config = dict(
    num_hidden_layers=9,
    experts_per_token=1,
    balance_loss=0.00219,
    vocab_size=8192,
    init_std_up=0.0186,
    init_out_by_depth=True,
    lr_head=0.00603,
    max_steps=8750,
)
Below are experts of layer 5 (counted from 0) of a mixture-of-experts language model. Rows are named router (the router's row for the expert), down (a neuron's output weights, with its number) and show model dimensions 64-127. Each number is 200 + 40 x the weight over its row's rms, rounded and kept within 0 to 999.
After each expert's rows: "raises" lists some tokens whose logits its average output raises strongly, later layers aside. This comes from a sample of Wikipedia text that the model never trained on.

# expert 1
router,120,240,200,223,156,224,206,159,208,218,275,227,218,261,194,182,151,192,203,234,227,165,151,216,200,153,140,254,178,232,126,225,204,244,166,215,240,159,242,231,173,203,211,204,178,250,200,233,168,220,183,184,120,184,154,195,159,250,180,232,217,197,217,169
down8,169,134,206,189,210,177,223,220,204,204,216,229,163,224,214,191,120,212,245,220,222,159,257,229,198,203,247,138,213,138,157,198,278,211,247,160,169,252,160,207,152,212,287,179,103,243,175,200,208,151,275,211,139,200,242,208,203,198,182,172,213,118,221,238
down9,199,181,135,221,231,141,230,187,281,144,257,151,201,163,263,243,222,260,169,190,126,168,248,221,215,197,197,172,238,184,197,223,237,238,186,131,180,176,183,209,124,262,266,184,211,217,197,206,259,224,142,203,229,191,208,240,138,190,217,169,169,266,179,221
down10,170,253,235,212,191,144,206,99,146,207,186,241,163,193,146,222,332,165,220,204,277,238,180,209,173,226,125,240,188,127,186,195,220,223,137,268,260,97,248,192,192,134,159,211,243,195,189,205,182,254,222,161,226,112,200,227,181,250,148,146,153,192,245,182
down11,192,187,197,218,202,188,164,235,192,243,177,189,252,186,182,287,123,165,286,187,212,132,189,170,152,170,229,189,235,225,188,200,189,156,167,140,168,208,166,184,211,208,243,281,111,254,142,182,246,211,237,152,205,266,216,195,230,250,214,259,256,203,139,168
down12,222,167,231,264,126,140,196,216,236,166,209,288,194,134,176,204,403,216,167,183,241,211,199,177,185,190,206,248,218,114,178,222,154,198,163,207,178,239,176,193,205,229,199,235,299,161,204,169,243,192,206,197,168,196,184,168,248,183,193,201,211,223,148,141
down13,196,139,244,200,199,198,183,215,245,241,198,187,159,182,208,208,319,148,221,265,171,230,238,172,214,251,192,189,188,96,209,204,192,100,114,189,238,217,208,230,189,143,228,192,272,155,144,178,156,184,227,234,188,202,114,219,241,203,198,137,204,175,242,179
down14,257,170,234,165,143,179,264,245,220,151,213,232,178,226,144,213,266,170,221,278,179,208,237,175,212,119,212,209,198,137,178,230,186,226,190,200,167,258,221,171,167,188,177,206,191,247,202,208,200,230,177,225,207,256,196,125,198,177,198,284,203,232,139,158
down15,192,225,244,212,218,219,217,209,207,210,207,181,223,265,255,224,0,183,216,219,214,177,165,177,186,197,264,190,181,384,210,234,171,238,214,271,187,209,201,217,172,148,140,217,12,173,217,228,166,213,193,163,170,108,230,143,224,257,220,176,229,214,158,223
down16,211,236,245,209,224,179,244,184,135,190,166,168,226,191,253,235,306,180,139,222,209,254,148,190,157,210,202,222,240,156,232,223,161,248,193,198,164,177,179,195,276,153,150,267,252,198,201,199,183,127,220,113,277,205,179,177,198,141,191,156,222,178,249,210
down17,199,189,180,255,264,216,235,175,190,157,231,247,229,122,168,184,183,205,152,223,222,145,212,178,165,225,214,169,172,207,219,173,150,193,284,198,228,256,235,185,168,250,204,219,115,172,261,186,245,209,164,269,231,201,191,282,204,198,167,177,197,220,143,175
down18,280,157,253,224,197,213,182,199,130,205,154,274,182,230,219,203,306,189,208,262,193,253,248,196,178,215,154,235,183,140,246,182,180,269,180,276,151,153,181,214,214,215,179,216,218,172,154,250,247,157,216,183,237,137,210,127,172,135,152,249,180,166,241,189
down19,182,87,236,228,237,142,211,223,198,132,282,182,236,197,289,146,201,210,174,191,197,220,175,171,147,103,181,193,213,87,170,214,279,213,249,209,206,215,194,176,230,180,183,223,226,241,161,233,219,195,184,177,188,176,240,217,168,194,236,179,239,209,247,213
down20,221,221,178,195,203,227,262,203,192,261,209,203,232,251,233,165,312,202,192,181,234,207,147,151,173,199,220,233,179,108,161,304,149,241,197,192,202,227,177,202,205,154,209,255,246,207,169,157,200,204,233,179,257,191,265,218,204,224,237,213,214,199,172,232
down21,161,167,120,185,208,184,216,245,166,200,186,227,254,296,221,165,277,127,320,176,103,270,177,220,204,229,181,239,172,88,173,202,266,205,143,231,122,242,220,241,228,180,228,181,240,226,198,164,148,185,277,176,228,237,158,183,195,150,268,222,232,120,205,185
down22,212,180,171,242,186,264,214,193,221,129,198,252,229,157,254,157,219,228,156,202,259,145,151,272,204,147,228,195,146,197,192,158,227,220,250,187,203,227,160,258,186,193,251,182,196,222,237,196,200,156,180,229,232,180,222,195,197,114,214,143,201,154,241,190
down23,211,150,261,260,213,177,147,224,182,200,161,225,207,196,210,204,26,189,205,235,250,214,149,153,218,247,154,179,128,370,221,288,160,167,176,188,231,232,198,265,130,233,195,212,35,261,179,212,235,196,216,201,222,198,153,170,97,257,198,210,250,211,173,291
raises: "\"", "\n", "."

# expert 4
router,171,205,217,141,176,137,188,287,217,174,238,177,192,238,154,204,318,186,129,212,226,235,234,163,149,231,152,228,177,197,212,211,155,167,183,195,260,184,186,256,137,283,181,227,237,157,250,202,192,306,217,230,176,183,169,106,250,257,232,214,165,195,253,169
down8,156,177,187,200,184,185,162,179,174,130,147,207,209,183,202,272,269,205,146,189,154,218,151,170,199,211,208,220,239,236,153,250,237,167,201,114,248,186,221,249,201,211,188,143,202,248,171,246,210,246,214,196,274,249,143,195,258,211,197,266,192,132,239,192
down9,166,204,208,165,295,156,222,246,199,191,187,137,217,283,212,346,203,267,171,198,250,160,231,233,247,233,204,207,166,229,174,195,213,245,222,237,215,251,163,254,261,190,172,174,215,176,197,213,178,175,177,170,250,172,193,145,230,180,296,221,235,135,205,140
down10,167,192,166,185,195,259,249,181,158,164,193,164,210,184,216,137,146,251,201,154,209,230,207,194,136,239,180,209,136,144,228,207,204,163,201,165,171,227,189,140,181,290,173,256,158,195,157,221,213,187,247,217,200,148,197,180,203,224,144,167,226,208,145,264
down11,160,258,182,173,166,162,140,199,183,186,183,76,236,158,186,129,198,264,152,153,189,232,174,201,239,200,200,235,166,215,256,216,225,197,167,196,180,214,164,196,143,257,211,241,273,135,170,107,204,174,183,271,186,194,234,189,158,218,196,191,231,167,179,188
down12,276,269,197,219,215,170,196,210,165,127,183,130,244,192,190,163,192,283,226,230,170,179,165,227,291,251,264,234,174,169,222,214,115,189,171,172,193,243,281,204,158,216,168,130,256,159,210,141,175,190,142,251,194,161,224,199,199,192,216,202,254,175,217,220
down13,246,230,149,177,197,194,161,221,244,221,252,234,250,193,186,182,176,239,241,130,196,255,233,238,210,182,212,230,225,143,192,235,209,238,206,283,202,222,157,228,224,217,163,194,249,251,154,168,230,170,256,162,197,120,116,234,193,259,167,221,120,170,174,166
down14,176,192,196,216,242,201,140,245,172,259,185,222,160,171,200,158,230,149,184,247,214,213,204,208,149,265,235,199,204,278,152,242,233,255,186,194,141,175,230,214,117,205,217,176,206,209,188,196,232,160,176,170,201,217,173,156,208,179,212,193,247,164,223,171
down15,257,160,188,180,198,156,161,157,171,196,240,185,217,226,202,220,200,194,233,250,200,221,164,257,212,294,226,188,236,225,222,181,247,218,138,201,332,196,250,181,242,198,162,184,145,213,153,197,184,225,131,150,148,218,181,314,205,199,154,152,153,156,145,239
down16,274,153,184,183,202,217,149,233,250,190,125,184,161,161,210,193,221,174,196,219,206,225,205,232,280,219,179,309,232,202,188,213,208,207,190,133,160,168,139,276,234,168,178,234,185,259,172,152,162,179,138,200,270,207,189,155,170,181,201,196,231,228,233,180
down17,230,153,174,208,203,215,186,167,199,152,239,211,226,130,213,201,203,216,210,200,208,203,236,263,183,230,213,121,219,189,247,243,135,225,210,267,126,182,275,184,99,220,148,185,286,237,126,232,198,243,141,267,210,235,145,316,222,139,162,263,209,174,195,207
down18,127,214,250,215,211,225,241,146,204,175,180,173,246,154,232,156,177,258,277,180,200,242,203,197,267,206,251,207,229,138,219,239,208,197,208,249,158,177,197,161,186,141,197,169,195,155,235,259,230,141,218,181,146,220,228,235,217,207,197,188,211,174,191,208
down19,184,131,200,217,141,218,222,119,254,152,184,164,142,227,187,241,65,251,199,205,163,202,132,219,220,155,182,196,186,150,193,223,249,138,249,149,104,95,143,219,207,133,275,210,211,199,167,194,250,194,164,217,160,211,175,205,177,182,229,267,291,255,133,156
down20,193,168,183,198,170,187,199,235,227,197,217,184,257,208,209,189,171,127,118,272,211,268,155,231,286,222,251,163,255,179,217,162,259,238,193,229,192,208,176,177,226,170,200,235,157,191,184,207,217,199,215,189,226,118,181,205,146,214,172,223,203,129,203,250
down21,189,108,127,273,231,231,205,145,199,180,236,207,205,194,186,202,233,198,207,149,208,176,146,230,165,213,181,231,212,168,209,117,191,223,172,206,156,127,185,171,120,290,218,219,221,155,186,239,299,135,210,241,231,180,180,165,151,219,220,189,204,197,153,223
down22,237,164,151,218,244,216,184,180,197,187,237,324,134,152,213,160,131,231,192,192,156,274,156,177,151,164,202,205,220,255,191,218,130,243,178,256,105,187,241,176,188,187,241,217,174,260,146,189,189,241,207,203,199,185,184,221,202,201,245,300,282,231,159,212
down23,206,224,184,159,86,202,225,165,181,164,197,118,198,234,225,292,175,254,172,209,216,168,145,156,229,210,186,250,203,197,171,167,170,225,155,244,226,223,184,161,141,163,98,212,193,228,165,181,132,203,138,219,180,246,265,189,204,244,198,134,150,142,179,204
raises: "ine", "and", "in", "ass", "ic", "an"

# expert 8
router,208,233,243,140,255,178,209,214,257,157,158,219,184,158,212,213,199,189,176,220,199,178,136,198,185,234,217,199,174,192,179,183,178,193,244,210,162,160,169,218,222,190,165,196,184,162,200,125,216,135,232,172,232,243,191,255,226,251,211,134,252,191,269,266
down8,146,180,145,154,147,233,207,282,158,197,244,228,189,162,146,195,219,224,235,189,204,158,240,107,300,209,155,276,238,218,193,261,134,173,196,177,202,189,212,161,169,249,191,238,282,232,123,147,234,191,155,232,181,233,181,254,189,192,223,213,268,243,247,174
down9,198,142,254,175,152,168,189,222,124,205,226,158,274,193,210,168,153,210,206,244,224,201,224,167,236,224,104,225,202,265,161,252,211,99,207,123,198,225,239,223,180,220,184,173,245,203,197,128,145,171,209,304,173,242,166,192,209,177,217,271,191,197,209,223
down10,217,216,214,286,182,176,213,118,215,162,170,306,243,213,117,216,159,208,200,159,102,132,146,178,170,166,172,224,230,214,223,174,220,211,228,245,216,193,216,258,270,224,256,197,229,241,228,245,200,168,201,150,243,160,193,229,181,221,186,212,204,134,203,162
down11,191,154,134,170,114,224,201,266,181,212,276,193,257,235,118,195,132,165,228,155,147,207,198,165,209,199,236,168,127,215,257,165,217,186,166,198,185,213,151,204,234,194,307,253,158,210,270,241,172,174,198,149,116,304,258,130,167,154,143,234,193,247,216,163
down12,192,180,141,230,134,200,200,249,196,314,222,224,181,203,214,132,133,161,258,216,288,185,284,239,243,194,156,148,255,265,135,224,259,166,240,154,243,159,204,180,195,193,221,232,64,170,240,245,228,234,208,223,219,258,121,157,186,120,221,316,176,230,252,208
down13,205,244,203,198,199,163,180,158,200,214,217,205,237,143,169,226,251,151,172,241,184,227,214,176,199,133,236,231,153,183,210,170,261,283,209,152,134,119,182,208,178,224,216,127,126,197,191,197,231,145,187,255,241,208,220,187,180,190,160,168,240,205,205,142
down14,191,190,283,183,200,224,226,178,156,292,211,283,193,174,172,197,119,302,198,166,204,221,151,174,236,131,241,187,258,234,176,217,189,136,141,159,157,214,157,218,243,148,93,262,231,213,234,209,180,233,185,274,113,242,139,241,167,158,229,188,204,222,239,190
down15,165,158,127,242,192,203,143,223,198,180,183,257,191,210,182,111,183,253,319,180,247,100,254,182,229,173,271,185,189,175,178,210,177,160,269,212,184,248,268,70,196,197,223,185,163,204,240,168,170,120,206,192,232,145,140,230,203,103,208,250,226,230,104,233
down16,192,170,128,244,192,144,162,170,156,203,162,190,150,176,191,203,157,210,184,251,219,154,121,187,204,203,160,171,224,187,174,214,239,259,171,233,190,214,218,190,158,244,238,242,229,184,213,194,136,231,172,185,141,158,212,200,191,167,165,149,209,132,131,237
down17,266,204,233,244,212,200,150,235,168,185,245,192,274,127,199,189,190,197,164,252,195,244,110,159,128,230,221,180,207,168,145,193,187,130,133,219,191,242,192,236,207,148,250,199,244,174,160,116,230,226,248,247,189,179,228,173,193,195,149,206,166,204,164,168
down18,268,162,160,193,264,306,219,160,190,258,223,189,153,193,141,210,245,224,248,216,152,190,221,188,218,202,251,195,170,178,207,178,158,200,226,202,224,180,227,151,195,250,222,180,262,156,140,242,219,188,183,177,221,208,117,231,228,191,237,168,193,200,243,219
down19,170,230,235,158,240,148,178,138,184,226,226,192,237,205,183,120,193,171,166,79,127,286,157,215,168,223,203,242,211,157,218,238,217,221,142,211,148,247,151,234,170,206,201,200,188,265,124,115,143,243,232,237,174,148,208,221,135,223,136,219,152,159,124,214
down20,179,164,147,199,114,150,206,192,236,193,247,213,204,183,153,179,157,127,182,256,221,165,177,222,141,200,204,154,266,259,250,210,159,179,165,152,133,247,170,209,209,203,213,288,190,277,149,199,170,139,247,250,242,273,172,203,142,187,169,264,177,279,137,220
down21,180,214,185,135,244,199,176,183,222,227,236,185,222,243,256,243,239,219,154,215,278,223,247,225,229,179,270,146,203,268,170,210,272,285,232,243,176,167,153,146,177,214,190,128,204,195,210,203,213,156,235,134,256,175,218,152,171,193,221,261,156,172,208,238
down22,195,197,244,191,281,235,201,203,176,220,175,216,174,194,249,188,204,228,201,204,195,245,135,166,144,203,148,226,232,158,236,176,178,241,210,242,215,199,217,272,167,124,205,275,269,233,198,131,177,261,211,171,252,219,229,188,133,227,234,287,164,150,207,243
down23,193,192,262,211,149,138,105,152,155,117,176,230,180,156,163,162,168,226,257,173,122,208,183,178,199,142,192,249,176,250,192,200,255,143,139,155,205,278,221,208,220,142,189,278,198,268,222,168,132,257,181,221,173,264,173,276,297,175,197,172,188,207,169,229
raises: " and", ";", " in", " with", " to", " for"

# expert 12
router,255,226,177,219,135,190,262,145,165,168,210,221,198,210,213,128,140,145,302,219,152,272,162,168,179,264,263,201,216,234,127,163,222,245,216,178,278,135,151,178,198,220,265,164,139,256,210,168,197,238,186,135,131,219,215,197,178,130,208,220,233,204,176,197
down8,163,166,198,213,152,230,171,247,156,118,253,181,188,201,157,169,74,151,231,248,141,225,205,200,180,201,197,166,166,370,212,204,242,261,188,209,175,267,188,235,194,249,216,269,14,212,176,183,257,254,214,252,133,177,245,171,209,174,207,123,177,247,197,167
down9,201,181,187,221,282,149,165,214,198,177,233,200,122,194,168,187,248,221,247,224,257,195,203,190,196,174,213,208,172,125,322,243,142,171,220,274,156,207,211,254,212,165,191,217,245,211,176,204,171,221,269,235,230,207,160,160,201,133,174,205,209,172,238,173
down10,273,235,293,215,178,188,159,228,202,302,187,257,181,125,148,222,173,173,192,153,300,226,214,186,160,190,157,196,188,235,252,225,156,181,162,240,252,224,190,265,225,203,169,140,258,228,151,200,238,142,239,271,222,222,220,43,161,162,233,183,262,257,151,188
down11,162,153,220,215,160,163,196,213,178,239,221,263,245,144,208,245,214,219,159,158,212,114,146,189,256,201,256,224,185,139,165,204,200,172,126,167,194,148,157,192,144,214,212,179,270,215,189,285,155,199,174,187,208,155,171,261,220,214,227,140,180,232,222,163
down12,208,194,138,273,130,156,186,232,244,225,206,169,209,207,166,210,215,206,309,184,170,152,235,145,233,174,253,186,164,260,224,248,252,233,211,239,248,233,183,195,207,164,138,168,238,249,194,221,119,271,184,213,124,261,274,173,193,196,232,191,224,200,228,232
down13,193,141,183,200,238,193,125,231,180,234,246,247,186,168,246,203,216,256,187,179,273,219,194,189,131,204,245,152,208,191,259,168,212,168,172,275,202,261,295,175,145,183,210,157,266,237,154,232,236,176,235,211,244,278,136,223,230,193,260,233,206,212,208,160
down14,235,242,190,190,254,139,233,235,190,243,198,152,124,141,186,280,205,175,176,180,243,198,212,275,255,175,227,201,181,140,200,259,241,241,206,167,181,213,200,222,176,206,230,224,335,185,138,261,198,272,209,163,189,216,165,221,201,257,116,138,201,203,86,195
down15,271,209,102,190,150,148,260,181,238,226,231,178,213,245,197,218,213,172,225,244,209,210,219,206,181,197,187,117,225,100,249,264,200,247,170,246,173,213,233,167,177,227,230,227,271,241,238,156,227,208,164,208,237,213,233,205,210,277,214,201,260,225,146,216
down16,208,313,233,214,142,288,247,256,223,233,178,179,239,131,236,257,156,208,168,210,174,172,190,180,188,161,136,223,218,189,153,228,230,200,147,251,217,197,186,267,249,202,176,139,240,270,148,141,174,163,143,255,239,160,173,163,184,222,150,204,192,156,159,109
down17,173,158,223,206,79,284,229,199,245,228,161,171,250,157,191,249,148,166,225,219,161,135,241,203,190,195,202,243,259,335,162,184,186,272,282,123,191,285,250,181,225,182,215,261,100,156,160,209,221,159,171,267,218,202,273,188,238,185,159,194,225,184,221,275
down18,229,206,268,175,207,194,233,224,194,145,177,164,196,223,242,157,227,150,165,136,174,210,170,238,269,143,157,236,152,164,198,264,206,236,247,204,241,220,217,135,190,217,248,164,298,138,171,190,194,197,215,197,176,159,227,128,215,246,181,166,189,250,190,246
down19,176,197,194,169,133,213,217,220,265,222,184,159,143,222,178,160,288,244,212,213,202,182,109,221,134,197,191,152,170,173,192,261,185,98,192,180,196,202,191,163,133,204,221,242,232,173,197,202,231,229,183,202,165,197,166,258,192,196,256,198,252,189,207,170
down20,130,274,172,173,134,186,141,239,185,138,178,181,231,188,244,210,155,200,182,201,205,291,205,203,180,187,139,242,181,181,130,167,267,207,227,188,241,232,169,183,173,206,191,185,244,283,150,139,265,171,183,188,264,191,235,250,130,202,163,234,231,202,234,229
down21,212,210,221,184,171,244,218,209,194,195,204,221,188,219,244,172,158,253,297,190,143,183,179,171,226,230,280,278,217,224,240,121,166,184,192,221,126,194,201,197,145,126,189,222,204,214,224,222,191,256,209,137,169,205,171,171,196,177,236,263,207,240,185,184
down22,181,180,179,212,124,227,166,227,195,160,169,226,243,193,156,165,61,188,179,164,167,178,135,203,188,223,186,199,205,425,197,186,238,254,242,174,180,212,217,193,209,207,226,234,0,161,266,225,221,174,213,218,101,208,213,187,217,200,218,193,132,240,247,180
down23,169,154,216,237,186,222,180,171,173,199,142,152,181,157,205,188,267,170,183,205,191,183,205,182,221,249,195,88,205,171,263,268,140,128,182,230,222,208,128,163,198,252,132,197,297,145,171,170,188,167,143,234,151,206,192,212,247,274,166,205,178,241,172,254
raises: " They", "\n", " Their", " However,", " This", " After"

# expert 5
router,110,264,208,189,273,156,171,193,223,189,169,144,190,232,208,284,243,253,214,143,217,138,209,248,107,147,201,176,170,177,200,200,214,191,190,173,233,247,212,244,170,239,218,152,198,211,198,178,155,224,200,180,192,126,250,274,196,164,177,162,161,221,228,228
down8,212,224,203,168,253,168,248,75,202,218,237,210,260,186,218,240,228,137,224,184,239,183,250,231,217,155,223,180,170,216,209,200,177,241,149,246,134,185,273,147,238,233,167,174,227,232,186,199,252,139,210,200,262,176,233,252,242,259,228,299,197,197,242,184
down9,220,285,176,184,167,245,231,311,181,142,172,164,217,162,199,225,274,151,212,154,198,184,196,243,180,245,117,201,260,265,216,206,163,172,161,167,253,260,245,177,153,236,177,195,222,178,157,197,202,154,163,193,260,238,129,243,119,218,232,230,280,219,179,182
down10,124,250,196,230,176,201,117,196,207,176,277,169,173,181,177,198,156,159,172,219,241,260,159,198,139,202,286,189,234,195,251,213,220,240,232,192,210,168,167,249,271,213,158,270,69,181,231,244,210,216,205,205,155,218,269,162,127,208,207,235,162,121,240,202
down11,200,255,174,236,210,241,104,219,200,178,229,205,177,215,203,199,185,226,234,250,228,148,212,171,187,236,201,247,171,235,207,215,226,222,177,189,183,197,160,233,194,221,254,147,191,232,231,166,224,196,203,241,159,160,229,120,166,278,219,171,181,192,223,229
down12,245,210,311,173,195,194,160,199,217,221,184,85,266,237,107,171,211,165,215,209,192,239,239,178,261,131,249,281,194,161,214,195,187,201,193,221,174,153,192,175,240,170,173,248,202,225,262,197,203,189,295,203,200,221,157,290,230,294,230,168,224,203,247,199
down13,183,163,184,242,204,215,247,199,210,249,240,192,196,225,177,187,181,226,156,110,157,223,195,274,205,223,243,230,178,218,276,221,253,205,235,128,236,200,205,255,205,236,165,233,238,212,235,150,165,155,133,175,133,208,139,214,236,177,237,215,191,220,204,168
down14,179,176,225,255,133,172,201,274,123,231,203,203,146,228,233,278,190,225,243,247,230,188,261,264,210,219,185,160,286,217,205,201,152,224,265,188,245,183,254,238,250,211,145,176,151,171,118,184,241,192,101,135,241,279,179,270,212,221,254,187,192,194,163,276
down15,202,293,245,256,225,190,220,178,244,168,144,221,213,236,204,207,263,167,207,189,222,215,268,292,215,214,218,176,299,140,145,203,236,248,197,138,194,195,183,180,223,145,152,134,178,89,296,149,204,224,190,173,245,215,208,157,180,262,211,137,171,226,215,217
down16,190,207,238,65,164,193,167,223,159,189,195,223,158,248,179,187,279,224,210,189,242,140,189,199,185,187,199,182,197,187,209,195,134,189,261,204,231,232,253,181,148,242,261,219,213,184,85,282,178,192,202,277,184,218,251,199,252,151,190,257,194,243,172,178
down17,166,198,243,169,165,210,214,200,168,183,107,207,100,204,195,164,218,142,271,170,216,204,238,208,188,194,122,178,148,160,191,242,178,263,180,238,222,206,175,165,294,181,205,213,160,253,213,246,220,236,257,202,270,218,181,164,235,154,322,152,279,222,167,242
down18,153,226,137,215,206,276,287,181,229,216,201,203,212,217,192,228,142,213,142,181,224,177,229,193,219,185,155,187,207,169,148,163,155,218,176,170,219,142,148,201,272,201,192,215,105,188,179,180,151,188,152,176,199,248,134,155,248,199,232,251,215,135,94,232
down19,223,146,213,261,142,120,237,233,213,224,229,239,280,200,205,187,186,210,168,144,206,165,201,135,208,170,123,194,158,317,233,226,183,188,234,212,180,211,260,184,164,187,167,112,201,190,224,221,215,166,224,211,159,184,215,178,224,174,221,209,187,239,249,223
down20,143,241,141,179,172,209,212,205,130,118,123,166,189,132,231,245,133,187,232,277,164,219,173,189,222,208,240,136,254,190,242,159,191,194,161,152,255,211,204,223,187,230,186,172,187,236,207,166,195,261,171,233,233,162,182,182,157,173,278,258,235,141,126,140
down21,297,212,147,197,202,144,248,228,195,201,245,150,243,226,245,181,289,183,207,133,218,200,194,201,221,150,194,204,148,209,216,136,209,200,200,100,217,223,229,213,182,138,273,218,181,176,294,186,110,210,183,224,191,223,193,143,194,198,185,295,121,249,282,232
down22,254,223,182,158,190,179,135,201,276,211,153,166,204,183,154,137,125,186,165,248,173,196,234,163,208,220,198,182,160,185,166,197,180,191,187,209,248,201,246,203,277,151,239,259,216,199,131,159,243,144,254,281,154,153,184,206,197,215,210,180,222,161,175,158
down23,234,183,167,204,175,256,247,216,218,158,165,129,217,199,186,171,118,127,219,154,238,214,215,252,192,235,249,153,192,214,196,269,237,198,217,200,205,158,191,154,269,181,163,246,225,211,111,283,193,199,235,241,226,207,142,201,230,139,206,178,130,211,263,234
raises: "ut", "ra", "ow", "ast", "ain"

# expert 6
router,210,272,211,242,271,190,183,165,148,234,122,219,188,173,218,270,191,232,280,185,241,234,271,193,286,230,192,193,220,188,226,211,217,138,238,208,183,176,206,131,228,90,141,209,187,215,208,182,248,159,194,217,264,213,275,249,240,179,189,223,213,104,216,223
down8,177,227,245,142,204,169,139,197,187,195,129,255,243,224,235,134,208,207,212,122,136,154,135,103,223,149,256,172,229,200,159,167,189,193,219,226,137,150,239,168,247,191,166,242,208,216,172,267,134,251,194,268,144,161,206,216,180,264,252,193,113,191,275,209
down9,294,269,244,201,211,269,186,212,262,235,239,217,231,241,196,211,186,190,157,148,192,235,235,225,154,207,224,188,161,150,150,222,234,149,166,238,181,155,180,178,282,215,173,282,111,160,251,144,245,163,185,171,213,235,177,247,209,206,193,226,231,209,168,216
down10,126,134,177,251,172,219,171,182,250,163,233,200,204,232,216,184,218,225,170,223,141,196,218,266,162,194,171,197,221,208,239,223,283,245,203,222,253,210,122,156,210,153,206,205,271,166,169,240,187,247,247,150,172,202,138,212,151,127,232,246,159,246,243,142
down11,242,209,137,248,188,155,194,254,251,180,129,228,219,266,175,217,241,227,133,144,221,190,234,227,322,268,179,180,177,234,235,204,262,184,197,201,235,212,249,197,219,244,212,158,205,220,136,265,154,201,179,177,199,186,127,221,130,141,140,186,250,205,178,222
down12,228,199,235,291,210,103,200,240,231,196,186,132,160,235,135,213,302,235,140,210,166,151,116,164,196,172,260,192,200,210,222,208,223,203,228,188,196,217,231,266,93,248,227,191,245,184,129,197,213,205,217,202,222,189,256,210,157,204,231,255,231,219,252,136
down13,164,189,207,162,241,236,208,214,229,205,211,249,242,233,219,199,217,130,171,268,234,208,263,154,177,213,265,191,209,163,233,216,208,216,155,214,138,210,188,202,235,190,140,212,155,213,319,126,177,173,188,203,256,235,220,268,192,195,102,191,131,236,285,198
down14,177,211,240,169,269,169,267,205,240,215,204,206,201,146,202,170,260,164,212,121,199,180,286,260,194,165,168,222,145,221,238,192,190,249,273,228,151,174,142,163,208,164,201,160,103,192,143,179,224,191,202,147,181,282,246,191,253,218,160,162,264,274,177,255
down15,154,221,169,169,132,215,210,179,145,214,245,272,227,160,183,125,147,197,199,184,128,178,186,248,242,172,231,172,254,218,183,204,162,202,216,191,196,190,184,238,256,164,299,239,178,208,236,168,248,217,171,157,162,289,228,204,229,225,246,186,227,184,187,210
down16,179,248,201,219,281,134,197,190,246,106,164,227,133,185,239,208,229,194,174,199,192,249,176,231,115,214,81,179,247,183,180,179,274,222,169,267,239,303,244,140,186,211,160,218,255,208,214,162,238,183,188,189,240,229,249,165,181,248,159,153,127,223,233,232
down17,208,302,256,181,240,235,167,253,203,149,213,183,144,158,157,209,151,207,167,194,166,285,241,134,166,187,208,220,189,147,171,206,224,193,216,235,283,218,232,288,166,163,214,263,195,201,190,167,224,251,213,161,231,154,227,215,167,211,191,157,270,174,147,153
down18,162,179,235,221,243,214,233,228,264,190,199,220,180,300,264,205,264,256,182,178,239,147,188,224,165,199,198,188,259,209,141,193,139,202,199,213,145,165,203,283,159,231,236,115,227,178,181,251,192,249,157,214,228,142,243,202,249,222,214,199,148,190,248,172
down19,181,182,222,165,184,221,232,183,151,207,119,200,235,168,199,221,210,199,284,211,206,124,206,161,133,212,216,260,240,218,217,185,189,156,191,176,227,228,229,192,328,224,179,249,203,199,188,188,179,281,200,172,205,224,221,170,192,236,175,128,253,173,183,220
down20,161,183,202,181,164,151,235,219,217,134,229,189,190,165,138,210,152,254,217,219,237,187,176,248,246,181,230,152,187,152,233,169,167,215,223,215,241,224,253,139,157,152,255,221,196,258,210,187,186,215,240,259,234,233,236,237,302,163,206,238,190,251,185,242
down21,205,200,235,265,202,181,193,198,223,216,189,265,200,211,199,255,216,151,209,199,204,200,222,105,201,217,142,194,184,184,124,153,253,194,151,227,176,208,238,269,210,205,190,146,129,208,143,243,159,218,175,188,152,133,251,261,176,181,192,195,141,240,177,177
down22,236,246,134,213,187,280,212,191,159,246,194,247,206,199,133,280,88,230,229,206,248,192,236,162,193,230,152,184,177,209,199,172,266,149,192,224,175,185,164,239,214,229,180,287,210,133,216,199,239,174,228,212,220,272,163,186,182,229,180,241,240,178,180,168
down23,196,142,238,152,192,198,223,253,235,163,149,207,166,100,200,173,216,215,252,202,147,223,198,235,169,235,220,156,195,245,182,220,166,210,196,191,193,256,211,281,198,224,224,209,223,237,232,204,159,111,210,230,155,194,171,219,169,238,211,197,295,188,295,133
raises: "ing", "-", " and", "f"